Weights of a small mixture-of-experts language model, trained from scratch on English Wikipedia.
Size: width 128, vocabulary 1837, 10.8M parameters.
Training: a variant of Adam for the experts, 243M tokens, 3862 steps.
Below are experts of layer 8 (counted from 0) of a mixture-of-experts language model. Rows are named router (the router's row for the expert) and show model dimensions 0-127. Each number is 500 + 50 x the weight over its row's rms, rounded and kept within 0 to 999. Numbers have three digits each.
After each expert's rows: "comes before" lists some tokens at least twice as common just after its tokens as in all text. This comes from a sample of Wikipedia text that the model never trained on. Tokens count by the router's weight.

# expert 22
router:577471440455549453438509401545534445488560508477580545493460572426485506566479467517501558455453515413483429542438458460543492575556609418566522524571626506535516480471517526514477457531466487595465555622470541460485521461522445529506447558575550415516527489494532473588512430476487603451469455533504533539496497504548490513515557534556517444513550609483521574560539568450388507539485
comes before: "|", "-", " The", "==", "===", "The"

# expert 63
router:508436393527499543398583454539531436542544549499501593455410523483455579503543535453518542462483501539395459533546501405462506515477499495560510536451580468512441431550464559488525461467460555546510538607429490544506502349517466414484500575450486497580402522568549460599567485456578471491499503504573573449508529534464472519592565420518508453505431530455455506486504508514440537501493
comes before: "-", "|", "ic", "er", "ed", "r"

# expert 59
router:511483516519537481400540484465536484513532529442506504562465493423523638574539489433528579484530476541506472556507396497600454571516513419579513562547588556456506508492459510532604505458443475525513473549490572527512455472557428461535507585490482519532497469555439518650531510506513511542482531576553452469463447423515462595517586464613491544541542570450537500411547587517454458454507
comes before: "-", "==", " The", "The", "===", "In"

# expert 50
router:529424559495578485439493488520529435565536508445542607499446521430527475527505532543474526424430480453517428569514458441491463476447511477588439512479574529398504537498476508532553452487531492518528530549438641559454427501481462532502431505505490600548489630515549500528544516531530548463480432553546547548500479429491402551586480372462528478544488566517539486494587536601430537559462
comes before: " |", ",", " (", " |\n", "\n", ";"

# expert 32
router:498422516410570453498525445451633452573472509504507512477400561478434563493500572468453564506532584466454502579488486437500473562540554480572498497519548536515396465556488530623556470477470451537442550492391535489471502526563430409518554506531550483477435539530508453618521487562582509450451498520555583477500441452461468565474540458521459500481511531474528428488550531554392531491411
comes before: "19", "ed", "20", "ing", "18", "ent"

# expert 40
router:553474507512514524468394503538540423554509516481538585490464510414427537531513523618542540456404517464537490605481484501502494582457462478526565414503604483431476540476525536527538462478506473563378602566433599532501519454496488531488455463540546537457498609575588460506625519546539434572402483540502558497532466464484438508546464415536530479561521536496468508477527500509475445423529
comes before: " |", ".", "–", ",", "%", " |\n"

# expert 21
router:519558489493544457472485436444585444511501496567488636488461474443502649514465495571599522420483511444493398513500473427590491478481599461529461502523537470470545426466498467590538526522440495589506508537500572556491453517563466480492466476519511535532470581539462501524546543525535491391443530549581483486503571451515436593609509449455492497428481551505559480593515554485484481470385
comes before: " of", " in", " to", ",", " and", "."

# expert 52
router:599446508491484447390571527543636475556579560456517551568526443414441485601471490430508488436522416529545456570511492454509467482498536408526473541531556532447477443513452515560541508445487402571428543504464572527517460533511461524439499545565556429554471454468552505471504482473597520413442489518480505488512627432475531518561577434516524481552508536507497438487559449581443558514505
comes before: " the", " a", " his", " M", " S", " B"

# expert 61
router:485538523442527473484556471448572448542495548527571566445484533368423586501518487574483534500409442532491466568419455391464418525494614434515483512505527598508547455459404467492509455470475483533508525514449525492402475455557526489425465475572558548546473565477581541511588497530484545520461474553464572494457566464544419561546516403531541494500382517477566545499547508531485545494425
comes before: ",", " |", "\n", " (", "'s", "i"

# expert 37
router:445484491465521491455523449453508514588525561543542568507453491558443530655488485427489533465533519497458422561531428522542541562555556393636508481527570500469500432447485543436568517454481453424549498565445563521553432454567485476469408463539550514543451584488524521501580530455610550507483429533469549468475528507486388534575530426524482454499527508471570573450552531469456531550502
comes before: " ", "|", "-", " —", " M", " S"

# expert 43
router:486440504467511525506558466451569454583466572525528572488496507467499547577546549502566619437486511507471412554553514491479417512573558395489497478539679507454555507489544469531557504466441502488480507560456482452456438524507529498496420456530584518521586441529504495566496536510586537483527493570538515471516509422446451617511596500473412530544531566454504546530502603566562582489473
comes before: " ", " the", "1", "0", "2", "3"

# expert 6
router:544491510493545429555539440472522432464538617440499574460432546361373560560545471462463535452553500450536437563514413458511482539576557504630428454532498474469519483548518567498517478447490502566373487518502582601460411488536525521447405517494505518494498495527487465598553414480523599509511531563498572490515473531495445544521552453462562462534502492480456453495498550520515552531500
comes before: "19", "20", "18", "10", "1", "11"

# expert 54
router:493454500496637401464507474567549451602505595488467499448484511420443581473516506593513557381500405475448494585511452487502484582477637466546502502496600535446565450515487514528461422525502500497508525557519575462453488494525548481393409481480505520589555580523522523537583563501534571442437514521439530498435521504521470536553482468531533503548501579461489457500578507575484527534473
comes before: ",", " |", "\n", ".", " (", " of"

# expert 19
router:470503520428517409523541445460637424553535576464446575474507452564479501541496475547540493457523405457490444477470520425547499556566619383553448530485528486402563452407495526588585441539407502622529538569520559575444505483507467551463488545481511490488529485559469504530510458577597508484427459606514495496515496456525447563557507489490493431480530499458582543514523473493495539492502
comes before: " the", " a", " to", " by", " in", " his"

# expert 51
router:584449488500456450487492424429522489538533489492599495488482535426486579591518491528558555485505512452492447513462442417536460543496469399587466487522536532509505519480528593568568467424437405543444572486449540503504453498515487576414349450483528516561487452487518422520592452521580457456472431573534506508518522401543477550519499435606428445416474495470506530499599476471466530519462
comes before: " |", "|", "1", "2", "0", "5"

# expert 60
router:489472484493518525470558525553547500620519544501544600464498515469439511532478440521430537447525469478472510598490495425528482444507560520619446542501569519515502404487464494524657435485474419477535476517454588543526462490511547406484402528483497568536501535459531553508586460566567507454449445571479573424497552460495366561470489455515481390491484475477563472536588473532469571520466
comes before: " ", "i", "ia", " (", " H", "'s"

# expert 23
router:509491540470519528538437442482559503495567485546521574447481452431388552520479474477490575444522491433512471517531500445600470476535482498507419523625625558462577536509547518570489484460501465490498578531413540607536480539629483532478422457540432533578481552464430490535532480485535486408455454544525504510500482445565456650578545446558538418442464515549530507503500497508432498522451
comes before: " of", ",", " and", " in", ".", ":"

# expert 14
router:508462536495505472454624441479559479566509531468473548494413570450400551508584510508430538441484476528531474574454483524562470518539553481554410450499598520525435492451482471551596520434493445556464525455399570578424434437525399421407439463503506494497482431446506480575519465489552497480591525514503599524493477512555430513546494464532506483467481615556504424493551560509553528560538
comes before: "20", "19", "1", "2", "0", "3"

# expert 30
router:573493473506506474506506465588547527564514538481553631499471495518455582532482484545477512466516412456460457527506519498488526470524623425561517486514449538520451450448468535540533452420423427495372558521494574558496452464526431465529464531557506581583450554553535450528514462535610578501498439600528490414489515471541478508557612404457417511558558582520576453487567527517516488489488
comes before: " ", " S", " M", " B", " D", " P"

# expert 55
router:519479521447546532411538441535534489522526512448618619460418518476426472542525492529554530510590429445531493614529439445519486493495549481498478543470552533541478447425472544546510476408475489496461530523457526570469598421579426483511531435631542496555528551518490564508530435596601623501470486530558521492494561473506471542555472429538476455575510615480545522505483523549440506512478
comes before: " ", " f", " s", " first", " b", " m"

# expert 35
router:528520475533468484497460422527545467566537492454530526427382534502449493555462480455451544488553451487494455544579426531527529569540522418580518525518652566516515460497510477469555496549421533508447506507509529484457428491574491454477372535391494454510484467545551477537569510459533613473441397536482549485482516479515471547665511448520488559576519574452547540493552572503514531497412
comes before: " ", "|", "==", "The", "-", "==="

# expert 16
router:516415465486536485495631476539521560482480552487555561476515447438460541561588458524479545478517525454476469581522455475530396512558595440507492495594556548427523379550467494467539401536411423533463532537432630511499480475568485485420469494501531430510425446559524454453495471501556526493409531508551559494574571470494504537556560529500476474508440567488536503518558459504510606507403
comes before: " the", " a", " an", " s", " been", " his"

# expert 17
router:476524508470515474496536398510539482534499543425564553546541536504465572514496471584471529518502464464406452534461476414485400492484481519499452540428617512520565417508512564511547455447469490492413479461432496567445455453557441507465488434456535546605451608516559503552609518486554538420461488557526525481525595426522472571634529451443506363465473540526473482493548500570485528489489
comes before: ",", "a", " (", " and", "\n", "ia"

# expert 1
router:553517445541520584437532434515587488517508560437539588492519531430467525545497526544531557503490447449537486520501475401550421472457511435572463425505634592469525481506479558596541493537441483507482501545483543498441545472586473519506425544565540530514479572599539438531633445546559489491538448529522570517522519505468455554492574397593515465557553512452427465477484572532425550514447
comes before: " |", ",", "–", ".", ":", "\n"

# expert 4
router:498520582502506522466585460521589461608562548494539468452435528505462577543518512500506525350575446492494417472488457441428447561444571479565501543618551562438546480480429545586552466518422460507521493544412544587449476472549513460420470500576444468522439515522447504575512525549570550454504493502532552474561534412492359457577493494564510521525478517472455548472508486470478515476497
comes before: " ", "-", " in", "ic", "ing", " on"

# expert 18
router:517438479476548520488549501519532407517559551511505571440487429459458520476461491539522545541485449416551505595463494450498449509530582427628513488465524533443541498445425495562558369501475525498540497538547557502435469489508475497525470471506468492562468501525507452534616410573549518436407497511556525463594603510470391557499589455580569506544449603460563454521604500532483483517501
comes before: " |", " and", " The", " He", " In", " but"

# expert 24
router:548444439494576513418533443453534473499593570443520599461539536488497512469489502561497575511513517518543433524450487482445457496433621436519554533509556573462538428461387486564539443550508460484534482469467597605507470492533488510504469492509609491578486512509551496541605466507535527469440448591514496533518555506576468603617558447446515480503481590462450449483534502579483598523461
comes before: ",", "a", " (", "\n", " and", " B"

# expert 36
router:559478443535520487471485510522571423507489619504539578497479522437555524431509523545504578467514532399472439490550497420553404476496568457494485501579581472470586463445425517565585414480467469565521613557475561545438474501585553446495425483511491485617428553512471537519553526535609480420469434502513535493484544467501487529515544406476522432509499586561448536510523569483423545495478
comes before: ":", " of", ",", " in", "\n", " and"